{
  "d_expert": 48,
  "d_shared_expert": 0,
  "moe_layers": [1, 2, 3, 4, 5, 6, 7],
  "router_score": "softmax",
  "normalize_top_k": true,
  "router_z_loss": 0.001,
  "n_groups": 4,
  "groups_per_token": 2,
  "lr_router": 0.000913,
  "norm_eps": 1e-06,
  "learning_rate": 0.00291,
  "beta1": 0.95,
  "max_steps": 7303,
  "dataset": "wikipedia_en"
}
Below are experts of layer 4 (counted from 0) of a mixture-of-experts language model. Rows are named router (the router's row for the expert), up (a neuron's input weights, with its number) and show model dimensions 0-191. Each number is 50 + 10 x the weight over its row's rms, rounded and kept within 0 to 99.
Before each expert's rows: a language model's description of what the expert responds to. This comes from a sample of Wikipedia text that the model never trained on.

# expert 53
Description: Ordinal words and suffixes marking rank or sequence before nouns like round, place or century, such as first, third, 13th.
router:52 47 52 45 54 60 38 62 42 47 55 58 44 57 56 60 39 50 51 30 59 49 60 43 40 33 36 34 66 58 47 65 71 62 44 34 44 68 68 53 43 43 51 51 62 48 39 54 36 51 53 43 41 44 48 54 58 40 40 63 41 61 22 59 62 51 38 50 38 44 62 48 51 42 42 53 29 50 52 38 69 42 68 53 74 45 38 52 62 44 46 73 46 43 33 65 55 52 61 28 59 46 51 47 48 40 40 39 40 36 46 43 50 51 54 47 36 67 53 57 53 73 48 50 48 55 62 36 53 54 50 43 44 64 39 51 58 54 58 48 53 40 50 50 69 46 54 37 57 43 54 40 48 43 49 51 54 34 48 58 60 38 51 50 52 49 45 62 46 31 34 62 54 41 38 56 39 54 63 48 53 39 49 25 35 45 45 47 43 40 34 45
up2:41 50 47 49 47 61 51 42 52 65 54 60 43 35 45 50 60 48 77 49 41 49 32 61 64 48 63 39 35 29 66 41 63 55 57 37 54 50 43 37 48 51 39 53 59 59 44 46 46 58 48 59 64 53 49 49 51 52 45 51 43 57 57 62 40 48 39 48 51 57 46 37 61 45 45 39 29 50 48 49 57 42 39 53 59 39 37 57 46 44 62 59 35 43 40 41 61 62 43 38 47 59 58 57 49 53 57 54 58 35 35 63 77 38 60 58 57 62 63 61 51 62 54 48 59 46 28 69 40 43 53 33 42 57 59 29 71 56 57 54 58 52 40 39 72 59 54 49 49 44 51 46 74 49 47 30 44 27 33 45 46 64 32 62 54 43 63 58 59 43 50 43 54 52 54 68 45 51 52 34 38 62 34 35 47 52 49 47 51 55 39 55

# expert 18
Description: Word pieces inside South Asian, East Asian and Arabic personal names, such as Kaw-ah-ara, Bh-ag-yaraj, Va-ish-naw.
router:47 73 56 47 64 50 44 55 36 78 63 67 55 64 50 62 49 46 50 58 56 41 64 39 48 49 31 44 70 51 57 55 54 49 52 38 37 50 61 43 50 52 54 46 53 46 43 60 38 55 60 40 49 36 42 59 50 44 46 58 51 61 25 53 54 60 46 45 29 35 67 50 51 49 51 46 44 58 49 39 42 54 58 39 59 66 48 41 49 49 69 64 50 40 42 58 46 52 43 50 57 58 47 42 53 37 51 37 48 52 30 48 75 46 55 57 42 49 27 62 51 47 45 67 41 53 47 33 52 41 74 48 51 54 37 63 60 57 49 57 60 42 51 55 51 48 48 48 56 47 61 38 64 38 42 37 73 55 52 47 66 37 52 46 66 60 47 53 59 36 34 47 59 42 47 65 49 58 62 39 74 44 26 48 50 43 43 55 34 51 49 30
up1:40 39 56 50 63 50 51 47 64 54 53 67 51 37 47 52 38 28 42 56 67 49 43 47 47 33 50 40 48 53 46 44 68 50 52 55 40 50 55 21 45 40 57 33 63 46 15 52 43 57 49 83 50 39 54 58 56 58 52 58 68 55 33 44 36 55 45 52 44 52 53 41 50 53 59 43 61 46 50 49 47 61 40 47 51 54 45 39 36 49 32 53 52 53 49 43 41 61 51 50 60 52 71 59 57 51 56 43 46 40 55 34 49 65 38 45 38 50 39 47 35 55 40 38 33 53 31 43 41 50 39 53 53 52 52 38 43 47 62 63 48 30 41 30 38 60 42 43 60 50 44 49 33 71 49 60 36 66 46 56 52 48 54 38 53 46 46 42 62 46 56 58 50 63 58 44 42 47 56 34 42 58 49 73 48 48 68 53 65 64 39 55

# expert 30
Description: Past-tense and participle suffixes ending a verb split into pieces, such as ask-ed, amass-ed, demobil-ized, bask-ing.
router:54 52 51 45 51 56 42 56 42 48 57 59 46 67 42 59 39 38 28 34 39 33 54 46 42 48 42 51 57 54 53 50 79 65 50 45 48 54 55 52 47 40 59 55 66 48 34 51 43 48 52 38 40 35 49 56 53 47 52 48 49 54 40 65 65 61 45 73 36 47 65 47 52 52 42 49 43 66 43 30 66 49 50 43 63 45 53 38 54 44 53 51 38 55 50 63 56 68 58 30 47 33 58 22 53 48 51 38 37 41 24 42 53 45 48 48 41 52 48 65 53 63 41 51 43 63 54 47 59 44 51 51 55 45 33 45 58 59 49 52 53 43 54 73 52 40 43 34 57 49 57 42 65 39 54 37 59 49 58 52 64 47 70 31 53 55 34 59 59 50 49 47 60 40 44 44 46 50 73 41 55 47 37 28 39 40 50 29 48 30 43 45
up1:37 55 32 50 61 47 56 61 34 63 40 12 50 53 61 50 57 48 42 56 47 56 35 41 65 54 41 56 48 51 49 45 52 44 55 29 49 43 62 50 60 35 45 36 36 48 49 53 64 49 43 55 51 51 55 52 59 50 49 38 41 48 51 53 40 44 51 43 55 56 71 66 48 53 60 55 49 56 34 46 50 29 46 34 72 35 43 50 42 48 60 48 46 56 40 78 58 54 54 51 76 53 54 33 64 60 68 47 42 38 57 44 56 44 38 33 47 34 55 56 51 51 52 48 42 66 56 48 60 25 44 40 36 42 57 46 49 52 52 58 72 51 40 61 52 43 45 65 53 63 53 56 33 47 25 53 49 39 68 33 49 45 63 46 43 55 36 46 42 58 53 48 40 56 64 43 56 39 49 49 55 59 56 41 47 63 63 49 50 65 51 40

# expert 51
Description: Nouns for people and roles such as politician, director, son, player, and agent suffixes like -or in receptor, -ist, -er.
router:40 62 53 47 51 60 41 56 37 50 45 49 39 44 35 65 49 45 49 41 60 48 54 44 54 42 50 40 63 46 60 44 58 68 56 39 48 52 55 73 62 47 58 66 51 39 43 49 39 42 65 49 52 52 29 46 60 49 31 54 31 62 47 74 59 57 54 64 28 38 51 47 64 44 46 51 30 57 51 39 69 61 57 36 56 63 48 61 55 43 56 69 42 42 40 50 54 69 47 47 47 44 43 46 58 41 41 53 48 28 47 39 55 48 66 57 23 57 39 58 49 54 46 43 41 50 54 40 65 51 47 33 62 31 39 51 77 46 46 67 47 45 45 42 52 47 55 34 37 40 61 39 56 43 60 42 58 46 51 73 57 48 65 53 45 56 54 46 51 36 50 53 57 31 52 46 50 44 61 50 53 38 43 45 36 40 44 26 50 43 43 43
up2:43 65 53 49 57 54 50 37 60 60 46 42 36 40 50 57 41 59 48 66 44 72 49 61 53 42 47 57 40 50 54 68 64 62 47 55 37 12 39 48 57 63 34 59 56 41 61 47 59 43 61 44 41 35 41 45 60 49 43 36 63 44 40 48 45 55 53 53 39 49 50 52 56 48 57 52 38 45 63 51 51 35 61 33 59 56 41 50 57 52 63 63 61 55 42 61 50 48 61 46 42 34 49 62 61 58 63 64 51 49 56 51 65 56 31 57 37 60 40 68 39 49 67 49 54 62 48 68 43 50 55 49 52 44 20 37 60 52 44 53 34 40 51 57 37 53 72 46 48 55 63 33 46 59 35 42 55 33 42 50 63 54 41 56 44 62 50 57 62 48 45 53 45 51 48 69 48 48 39 48 56 57 50 66 22 61 41 47 46 38 44 59

# expert 11
Description: Main verbs and verb pieces after subjects, to, or and in plot and event narration, such as make, take, killed, protect.
router:46 52 56 41 54 57 55 45 45 50 58 65 38 77 47 58 31 43 33 50 40 37 68 40 37 54 47 50 51 59 58 55 61 66 54 41 37 70 56 54 46 44 54 50 63 47 43 49 47 47 50 23 48 27 50 68 58 45 49 56 54 55 37 61 62 64 51 62 40 44 56 43 59 48 44 45 30 58 39 35 70 49 52 43 66 46 46 47 65 46 55 54 41 59 44 64 48 56 62 35 46 54 52 38 44 46 52 41 51 38 42 38 52 51 55 50 49 59 38 53 47 52 39 50 36 73 53 44 51 46 56 55 54 36 26 61 54 54 52 49 60 35 36 75 65 36 69 40 58 37 72 44 51 43 36 44 63 50 52 61 64 38 54 36 55 55 45 59 71 45 47 39 58 43 42 48 47 50 58 48 57 47 44 24 53 40 42 47 43 36 44 46
up2:40 41 50 45 37 58 43 52 51 50 62 48 57 42 49 62 57 49 32 55 50 57 44 48 45 32 61 52 61 49 61 40 48 45 42 62 53 36 23 53 51 54 52 44 53 25 61 63 59 54 45 50 40 56 52 58 45 63 43 43 39 65 70 35 55 62 68 65 51 44 72 49 49 28 46 55 56 30 46 64 51 69 37 52 43 31 41 31 56 42 48 43 70 73 62 37 42 63 43 50 51 53 56 45 54 59 56 53 44 36 52 62 54 57 63 38 52 58 34 63 39 54 43 43 32 53 31 48 43 53 46 41 68 38 47 59 46 42 59 40 44 43 42 46 53 42 64 55 61 52 75 47 33 43 45 42 51 47 57 38 54 40 55 57 36 72 51 57 45 57 60 50 59 50 50 33 65 51 51 54 50 55 43 60 46 50 67 47 37 58 60 58

# expert 63
Description: Prepositions and words in death ages and census statistics, such as aged, age of, 18 and over, between, around.
router:45 57 42 36 62 53 51 62 37 65 52 45 54 60 33 73 42 42 34 48 46 45 43 40 39 48 45 51 48 58 53 46 64 56 41 45 44 49 53 55 59 53 65 50 62 50 44 42 47 48 54 37 36 34 46 52 52 36 53 62 55 64 32 56 61 56 31 59 58 30 58 45 58 47 37 59 54 54 56 43 63 48 37 50 73 57 56 45 55 46 65 54 46 43 44 57 49 75 57 39 59 58 42 39 59 32 48 38 44 46 53 32 50 53 54 53 33 54 42 55 56 52 41 45 39 78 60 40 56 37 51 42 55 49 37 52 56 45 49 50 66 45 36 63 63 35 56 59 29 46 70 44 71 45 33 44 71 49 50 55 56 47 56 49 37 48 50 55 69 49 30 65 64 45 32 41 49 55 56 44 56 49 49 29 38 40 56 46 61 50 37 37
up0:47 58 68 55 45 52 42 55 50 59 57 52 60 44 42 62 50 57 35 56 45 46 59 66 65 49 51 63 38 54 63 56 58 45 49 39 62 51 40 66 40 34 59 41 54 66 31 25 39 48 48 61 55 52 64 54 52 44 55 67 52 43 44 63 49 57 21 40 42 22 56 44 35 29 43 55 70 61 33 62 57 40 51 41 65 46 66 44 60 53 61 44 51 48 52 49 39 52 44 49 59 36 44 38 59 39 42 26 57 45 57 42 59 43 37 42 40 61 64 62 56 53 54 59 39 51 43 53 51 37 50 41 35 52 55 46 55 53 40 40 55 56 65 55 46 55 49 46 39 56 56 63 68 47 53 49 53 64 65 48 35 29 52 46 37 55 65 56 66 69 48 53 57 40 53 31 56 52 48 58 33 42 58 42 51 56 68 53 50 49 37 45

# expert 19
Description: Quantifiers and determiners such as every, per, each, for, median, especially in census sentences like "For every 100 females".
router:47 63 29 37 66 55 49 46 41 65 60 49 47 51 47 64 41 35 46 43 74 46 49 46 39 53 27 46 45 63 59 55 69 46 63 42 39 47 56 56 52 46 62 47 52 50 41 59 54 40 56 44 51 43 48 52 50 40 36 49 49 62 33 57 64 72 42 65 56 55 59 47 63 35 39 53 42 48 64 44 57 51 37 57 61 54 55 26 50 47 46 61 41 34 39 77 45 74 41 42 61 59 52 39 48 42 49 39 49 47 55 42 52 42 48 63 37 55 49 55 48 49 48 48 45 71 54 41 54 54 56 39 54 42 39 64 68 43 60 55 65 50 44 68 59 20 59 41 62 33 61 49 56 41 46 46 57 40 53 61 50 45 61 59 48 50 64 42 58 55 39 62 49 29 38 55 43 72 59 44 49 58 53 39 34 42 48 46 54 50 36 41
up1:41 58 53 36 46 35 37 45 44 67 48 46 59 38 60 59 34 48 60 35 50 51 46 50 68 55 64 58 34 58 52 59 60 64 46 55 46 74 56 44 53 44 68 33 45 45 57 41 59 24 43 39 45 51 49 38 55 67 50 56 29 58 43 54 55 60 55 60 40 56 31 50 53 30 46 44 61 41 43 51 61 50 54 61 47 42 62 47 52 54 37 42 68 57 45 46 51 44 48 33 52 51 42 48 63 51 39 37 47 45 64 55 44 50 41 41 47 38 37 49 46 35 55 60 46 52 52 58 47 65 48 53 31 30 45 46 58 55 41 65 42 57 47 51 40 38 40 48 55 54 53 30 52 46 50 55 32 54 56 53 39 48 61 48 35 64 35 54 48 35 49 63 31 42 28 57 65 60 66 68 64 61 60 53 49 58 65 65 32 39 40 41

# expert 15
Description: Quantifier words like all, any, except and the prefix multi, plus "All"-Star, "As of" dates and year digits in sports and tables.
router:46 55 54 39 47 49 42 65 47 65 44 37 49 47 42 47 41 34 44 29 61 42 49 43 46 41 41 38 65 50 54 64 72 50 50 38 43 52 55 47 54 50 49 55 61 46 35 46 35 50 51 38 41 32 38 53 55 42 42 55 56 54 48 53 60 77 30 46 42 51 59 52 53 47 45 61 50 52 54 49 67 38 43 48 65 40 37 40 76 46 54 68 47 37 41 57 42 60 51 37 58 50 46 37 39 42 40 50 38 36 49 39 45 62 51 50 48 61 57 62 56 64 46 64 50 66 57 42 52 49 59 32 72 48 45 51 56 57 70 54 59 46 40 59 55 28 67 55 47 41 68 48 61 50 25 44 54 48 49 51 51 38 47 52 54 72 60 65 70 40 34 64 46 43 45 71 43 51 64 46 61 42 51 44 48 47 57 39 35 49 37 37
up1:40 53 60 42 56 47 38 62 64 51 65 35 59 66 41 51 48 48 38 59 57 50 45 52 49 62 38 48 48 53 68 41 52 40 19 52 43 49 66 43 54 45 42 57 72 36 49 41 58 52 36 54 30 37 50 50 55 33 44 59 51 28 51 42 51 50 42 51 50 52 41 44 22 52 75 51 61 47 38 39 51 58 44 48 47 49 46 54 53 55 39 56 47 59 32 38 42 36 19 52 34 51 61 56 55 28 35 45 43 50 39 52 57 52 59 48 58 42 52 48 49 60 55 54 52 45 54 58 46 60 53 34 41 47 60 69 45 46 40 47 52 59 45 37 75 46 50 55 38 54 44 61 42 52 43 29 46 76 67 46 23 56 42 50 36 56 46 49 61 38 50 57 40 41 50 45 48 42 55 60 39 46 42 46 47 49 34 56 53 58 57 40

# expert 7
Description: Field labels and line-start dashes in infoboxes and taxoboxes, such as Species, Date, IUPAC name, Height, Added to NRHP.
router:47 64 39 34 46 44 39 56 46 61 42 55 46 53 44 52 41 29 52 49 53 48 53 43 48 42 28 32 54 51 60 47 59 55 58 43 31 50 58 60 63 54 71 71 54 41 45 58 47 27 60 41 49 50 40 56 57 40 40 59 46 62 40 42 65 52 52 52 53 30 47 54 48 35 41 50 35 54 61 33 73 47 59 49 62 54 48 44 64 44 61 66 45 42 34 52 55 52 68 45 57 29 42 53 54 38 53 40 35 54 58 50 51 47 44 64 45 51 54 52 51 53 38 45 44 73 43 48 68 43 58 54 49 25 33 52 69 46 53 68 53 56 42 46 58 55 52 46 45 35 62 57 54 30 55 47 55 25 63 67 51 44 60 47 54 67 63 47 63 50 43 65 68 37 47 66 57 53 48 44 65 36 48 35 52 56 50 47 43 48 42 46
up2:63 61 47 44 39 55 36 52 46 62 43 62 64 53 57 37 53 40 48 58 52 55 49 59 42 47 47 42 39 35 58 45 55 53 54 46 49 63 50 67 44 48 54 69 53 61 57 60 61 71 54 49 62 57 51 37 32 47 57 48 52 72 51 44 58 60 52 46 57 63 60 69 54 38 48 60 26 46 50 50 59 46 48 70 63 47 56 30 48 46 37 67 67 54 42 54 54 56 60 70 48 38 24 50 64 56 49 61 47 63 56 50 54 58 51 64 59 57 67 45 38 34 51 44 53 50 50 41 65 39 67 45 48 48 58 58 53 61 51 52 73 57 47 52 40 28 43 46 45 56 45 55 51 43 36 40 52 43 46 59 35 64 53 22 46 65 63 46 39 62 48 60 30 52 44 38 37 59 46 46 75 36 57 34 58 50 54 51 42 52 48 53

# expert 55
Description: Opening quotation marks before quoted phrases, titles or nicknames, plus prefixes and hyphen pieces such as mis-, un-, -p, -C.
router:29 57 48 45 64 50 32 55 42 63 57 51 45 61 50 54 46 47 43 39 52 33 62 42 44 42 38 46 59 46 71 51 47 53 39 52 39 51 64 75 57 49 67 63 63 42 52 60 35 42 72 48 39 53 40 67 44 44 62 55 51 51 43 36 57 65 34 59 45 57 61 44 63 47 46 58 50 46 38 46 49 64 54 43 52 57 37 42 69 36 47 68 42 50 51 47 46 51 48 50 70 47 43 36 42 45 47 56 30 35 45 42 61 49 44 60 59 53 45 56 53 56 43 40 43 45 56 43 71 49 61 55 60 49 31 57 50 54 69 62 59 44 56 48 57 39 67 56 29 44 72 41 49 32 45 54 66 47 72 64 59 47 42 53 63 57 46 53 54 45 24 50 51 44 41 45 51 54 61 35 49 29 49 45 38 44 39 45 44 38 38 52
up1:55 51 52 60 26 50 53 51 39 58 59 47 46 44 42 53 51 60 54 54 36 65 42 49 59 32 59 43 39 72 48 59 54 56 46 50 38 48 57 51 48 64 47 72 50 40 56 47 53 35 58 55 31 51 55 28 53 64 49 60 24 55 51 49 73 58 42 59 51 63 51 53 45 40 43 59 51 55 46 58 50 61 59 46 43 40 71 44 51 49 56 51 43 62 54 40 51 56 52 60 62 38 35 44 50 42 42 48 43 58 46 46 48 35 53 55 27 66 55 45 47 40 57 53 47 55 46 56 62 59 37 54 49 44 37 25 61 51 57 70 52 73 32 31 49 47 55 59 46 48 60 57 74 42 54 53 39 54 52 58 42 35 66 69 41 33 56 38 46 63 50 56 40 49 49 39 50 57 46 60 57 43 72 36 63 36 62 70 44 41 54 58

# expert 60
Description: Abstract nouns after the, his or their, often followed by of, such as performance, history, training, information, operations.
router:47 63 65 40 51 60 35 54 36 55 49 63 43 72 44 78 38 44 39 36 48 35 62 41 44 53 56 49 60 53 56 51 67 57 43 40 47 55 56 58 58 53 55 69 45 45 49 49 32 50 53 21 44 49 42 48 39 52 54 56 37 53 45 58 59 56 50 58 33 45 51 47 66 45 46 58 35 55 59 49 72 33 61 47 49 47 43 57 54 41 60 63 35 47 45 61 53 55 47 45 63 49 39 46 51 45 37 52 49 34 54 42 52 67 62 68 44 50 48 51 61 50 46 46 37 45 59 51 54 41 47 48 73 39 38 62 55 53 50 69 52 32 46 56 61 40 58 49 36 44 55 42 57 33 45 40 57 48 51 59 67 52 60 42 52 49 45 46 77 37 56 57 58 35 38 57 46 65 84 38 57 47 43 33 46 37 49 35 38 43 43 48
up2:57 58 67 43 58 47 37 42 47 55 54 45 51 62 61 48 47 50 37 56 68 37 66 44 55 58 41 61 60 32 58 48 45 45 74 47 43 45 48 53 62 59 54 52 45 68 49 54 51 52 37 46 58 49 38 57 46 61 47 34 50 63 54 68 56 59 36 60 51 65 36 65 56 60 44 60 33 43 35 67 46 63 28 61 69 46 38 28 44 48 85 49 52 44 50 39 39 67 60 51 44 59 43 48 41 53 42 50 51 46 33 48 56 49 54 55 50 55 40 42 44 48 51 50 56 55 62 47 57 44 43 63 50 46 50 47 68 44 38 39 54 71 50 61 48 56 45 36 50 49 52 48 58 57 43 46 54 62 37 46 65 55 47 36 57 50 54 18 48 46 38 59 33 30 49 53 53 42 63 40 59 55 73 31 59 60 48 32 48 51 45 51

# expert 49
Description: Middle and final word pieces of personal names and surnames, often foreign, such as Mar-ily-n, Jam-ies-on, Good-win, Jo-ach-im.
router:46 60 38 52 61 60 45 56 47 59 44 56 47 61 43 52 41 38 47 47 70 51 55 47 38 36 45 40 62 57 51 46 55 58 45 38 41 49 54 53 48 37 46 59 54 47 48 52 37 40 61 37 44 30 53 63 52 36 60 68 50 61 38 67 63 61 47 48 32 41 70 43 52 55 54 47 48 67 67 34 46 42 58 30 70 56 44 50 46 42 59 59 47 46 40 72 47 61 58 43 46 57 42 36 52 46 33 30 52 45 48 47 60 49 54 54 51 49 46 55 53 57 40 58 35 52 52 45 58 31 74 43 73 39 41 66 46 56 52 62 66 40 37 52 47 47 46 47 53 48 57 45 52 33 45 24 63 56 55 58 71 41 54 39 50 57 51 53 56 48 44 45 53 51 41 64 44 54 61 42 91 56 38 43 41 42 35 45 35 47 49 36
up0:53 43 46 68 67 55 57 49 46 38 55 51 47 51 25 58 36 40 51 59 50 64 50 36 44 58 50 51 57 44 55 61 47 56 54 48 55 43 47 46 42 32 31 52 66 59 49 38 53 52 56 42 41 29 45 57 53 57 54 55 65 39 45 80 67 45 51 45 57 59 43 54 54 55 43 27 45 26 63 50 50 52 52 44 54 36 54 38 67 53 38 40 17 56 42 40 64 44 48 57 71 45 37 46 58 48 38 52 56 60 44 54 41 36 58 56 53 48 45 49 55 42 70 60 45 53 45 37 35 44 34 37 60 61 42 50 41 67 67 59 67 55 44 61 38 54 59 63 60 44 55 44 61 51 52 64 56 55 51 40 47 51 54 66 57 62 52 41 66 74 53 47 43 36 55 45 56 41 49 57 33 55 34 48 51 64 50 63 46 40 44 51

# expert 61
Description: Syllable pieces of romanized Asian names and places, and Thai or Chinese script bytes, such as -eng, -ang, -un, Hong.
router:53 68 67 57 55 44 38 52 27 64 59 53 34 59 58 57 43 43 58 39 54 38 51 37 39 46 35 38 45 63 58 54 64 56 56 39 33 48 59 40 67 46 50 47 61 48 48 59 39 48 61 39 52 41 54 54 48 43 48 55 38 65 34 52 65 52 47 53 47 39 77 45 48 52 49 54 35 54 52 45 46 58 47 38 56 71 48 39 53 43 63 47 47 40 48 64 51 49 53 42 46 57 48 39 58 46 49 27 51 50 41 43 62 33 60 48 40 44 35 49 56 55 46 58 50 52 54 29 60 29 65 42 52 43 38 61 53 50 59 58 58 32 41 57 48 52 48 40 50 48 52 35 64 27 43 50 69 58 46 55 60 47 44 42 66 65 40 50 49 35 47 60 54 34 43 59 38 49 60 29 73 45 29 38 44 30 38 53 38 51 49 35
up1:53 42 39 51 56 42 43 44 51 61 52 46 42 35 46 58 27 38 55 59 36 48 24 43 46 48 54 43 60 53 44 53 46 39 57 52 66 48 48 35 48 45 65 50 48 46 61 50 40 44 60 41 60 49 55 49 45 59 55 48 44 58 33 51 57 53 31 57 47 45 63 60 42 63 44 43 69 50 63 50 47 51 70 61 49 46 55 56 49 66 49 68 48 49 48 40 42 43 38 64 68 49 52 51 31 51 56 41 60 61 48 58 40 48 48 42 44 38 42 54 46 73 51 43 52 40 49 53 47 48 62 36 54 55 39 81 55 65 45 67 51 68 35 26 49 54 52 50 59 43 64 36 66 53 51 53 70 58 45 36 58 64 30 43 45 49 38 57 59 57 67 49 32 45 40 64 42 54 39 70 65 64 54 67 54 49 32 45 60 47 42 64

# expert 43
Description: Words in fixed phrases and reporting verbs, such as order in "in order to", terms, so, said, stated, tells.
router:37 58 46 34 47 44 50 49 45 55 48 59 45 60 38 62 31 42 36 38 48 40 48 46 54 38 52 45 53 62 52 56 55 54 50 48 42 62 50 52 53 33 60 49 52 45 43 46 43 35 53 48 41 26 48 54 54 39 53 67 35 57 46 53 75 59 45 56 51 39 55 53 54 40 55 69 44 62 39 40 66 50 54 29 57 59 44 58 69 50 55 44 40 54 36 60 43 49 55 34 63 42 47 35 50 46 35 29 55 43 47 38 55 49 56 53 46 47 40 57 47 46 48 47 42 58 70 43 52 32 46 42 80 53 44 59 48 61 58 67 64 44 51 58 61 38 70 43 51 45 54 46 72 53 37 50 54 44 56 57 68 45 44 44 48 47 36 46 68 44 53 62 51 21 36 54 47 50 67 37 58 50 53 21 48 25 46 54 46 47 40 43
up2:66 56 45 55 58 70 52 58 35 51 49 58 50 39 43 43 46 35 30 44 62 47 51 48 43 43 70 41 51 26 58 37 59 55 45 40 51 50 65 67 54 61 68 56 60 48 48 41 60 49 55 64 51 50 54 33 44 46 42 39 38 35 52 59 50 43 53 40 48 51 46 52 58 36 43 45 44 53 18 75 50 42 47 44 42 45 56 32 53 42 49 43 54 66 59 55 56 46 55 47 42 49 67 62 59 62 50 52 36 52 52 48 60 42 61 55 47 56 49 48 52 45 47 51 50 70 33 33 48 37 64 43 66 51 60 50 59 57 64 44 52 54 72 50 51 50 40 54 60 51 66 65 57 44 56 44 47 71 74 35 49 31 47 65 44 53 49 42 55 66 57 57 51 51 43 55 44 30 62 62 42 50 54 57 38 31 72 43 43 56 61 61

# expert 13
Description: General nouns heading a noun phrase after the, a, or a possessive, such as range, history, data, training, process.
router:47 60 60 46 64 58 33 47 37 61 42 56 46 59 51 65 39 44 42 44 52 39 61 47 38 54 56 53 60 53 66 50 57 53 52 40 43 53 57 67 48 46 61 69 45 42 52 55 40 37 49 37 40 45 35 48 52 53 43 61 40 52 49 61 63 56 48 56 42 49 48 32 58 37 52 71 44 62 50 43 74 34 58 43 52 53 41 50 55 38 46 52 34 41 42 56 55 59 47 46 66 38 41 52 58 39 40 44 39 47 49 38 53 64 57 65 39 50 46 61 55 47 40 44 41 51 55 50 58 45 54 40 70 39 37 74 55 56 48 63 49 33 38 62 59 43 53 44 42 42 45 42 56 26 51 49 62 50 53 57 65 56 68 35 59 52 46 40 84 46 60 48 52 30 37 58 54 63 86 44 52 49 46 34 48 35 58 36 41 50 40 49
up0:72 38 45 46 65 65 48 55 61 63 47 31 61 43 49 63 58 39 40 54 36 44 39 61 29 57 50 49 49 50 56 48 59 42 52 43 65 44 39 63 44 53 45 62 50 64 56 52 40 62 47 53 34 54 32 50 43 45 54 45 51 60 53 47 63 62 64 38 35 36 54 48 39 41 44 58 59 51 52 49 41 49 69 52 45 41 48 45 64 51 29 66 42 19 48 36 59 45 70 44 53 46 63 54 55 37 52 57 46 44 40 44 46 50 52 72 44 56 56 47 62 44 60 58 51 63 49 53 52 48 56 45 41 47 52 56 72 44 35 63 46 42 59 51 53 62 48 50 48 36 33 74 59 43 48 59 75 50 45 49 51 66 52 41 67 54 33 38 58 72 67 51 48 46 45 48 60 61 64 56 47 58 48 39 64 46 44 47 43 77 49 49

# expert 9
Description: Prepositions in running prose introducing place, time or membership, such as in, between, during, along, into.
router:38 52 59 39 56 53 47 48 44 54 45 48 53 46 29 73 36 40 49 53 52 44 61 40 42 40 41 49 60 49 62 55 76 50 44 49 57 57 61 67 67 47 50 50 66 52 44 42 44 51 51 40 37 45 44 65 45 46 44 57 56 53 45 59 53 60 46 63 46 43 56 47 58 56 33 59 36 58 48 43 49 48 43 39 65 61 43 56 59 32 61 51 43 50 37 49 56 63 47 48 59 61 41 47 52 39 49 40 42 48 48 45 57 45 53 59 30 59 25 54 62 65 39 53 46 64 71 36 57 47 53 45 57 58 41 54 62 47 60 53 57 46 36 65 59 29 63 61 39 40 73 42 59 23 52 42 63 61 49 61 60 48 60 38 45 55 41 62 70 43 39 46 55 49 42 66 35 45 63 43 48 36 46 29 34 39 48 39 42 28 34 43
up0:41 56 59 62 29 57 50 58 56 50 62 48 68 27 66 52 40 57 59 43 52 42 44 53 30 41 38 36 43 55 55 59 59 61 37 49 58 56 62 48 45 52 37 44 54 47 50 52 53 44 50 54 39 26 54 51 49 41 50 69 57 44 57 59 49 48 56 35 73 54 59 66 43 34 70 65 38 62 45 55 45 53 56 43 66 50 34 57 63 44 62 31 46 50 44 61 37 44 57 39 48 60 60 57 40 45 43 35 56 57 42 49 57 50 81 51 53 51 58 60 42 46 49 47 64 43 51 53 48 50 48 47 61 53 43 44 40 38 53 53 53 40 50 17 39 36 54 60 34 60 50 43 58 40 49 43 59 34 37 59 32 39 49 47 39 51 55 50 73 48 59 43 56 51 45 55 56 40 50 48 66 52 62 41 46 41 49 74 38 45 31 52

# expert 48
Description: Nouns for time spans and dates after the, such as time, year, season, period, March; also pen. in football scorer lists.
router:56 61 49 28 43 59 35 37 29 58 47 53 63 58 50 55 35 18 51 42 47 42 47 46 48 53 53 39 70 74 46 66 66 53 53 44 53 52 57 50 61 45 57 50 49 44 39 60 42 47 56 45 47 50 44 60 53 34 42 60 38 66 50 52 61 52 43 59 52 49 61 51 53 27 56 72 39 73 42 54 57 43 57 36 61 58 35 47 52 50 57 63 39 48 31 50 49 59 52 38 45 53 52 44 53 40 43 37 44 45 42 43 50 50 47 66 39 61 45 56 47 61 42 45 43 49 63 34 47 37 58 37 68 55 43 77 52 48 61 62 51 45 65 57 54 37 52 47 61 41 49 37 73 57 42 45 54 46 52 59 51 51 63 55 54 51 58 49 49 45 55 71 62 23 40 54 44 56 62 41 52 43 51 28 49 39 35 49 59 57 35 40
up2:42 46 46 57 42 73 47 48 43 54 59 63 41 53 48 29 42 36 64 47 44 57 64 41 53 54 69 58 52 43 57 37 35 37 47 44 63 51 64 58 30 69 55 56 36 34 53 78 33 54 62 49 48 66 59 41 56 72 32 29 53 44 27 48 56 46 48 46 60 48 44 36 46 44 33 69 37 56 39 47 47 52 53 49 51 52 58 47 38 40 61 30 49 59 42 50 51 51 36 47 46 38 56 33 50 48 46 72 53 55 56 49 52 43 56 51 60 44 58 39 75 48 61 44 60 60 40 56 37 50 71 60 60 49 60 64 50 36 54 68 57 69 44 65 43 51 52 54 67 47 60 55 42 53 43 57 38 65 51 51 49 63 56 49 46 64 48 53 53 48 42 57 60 37 46 46 47 43 70 52 46 54 47 49 57 40 58 63 39 55 53 50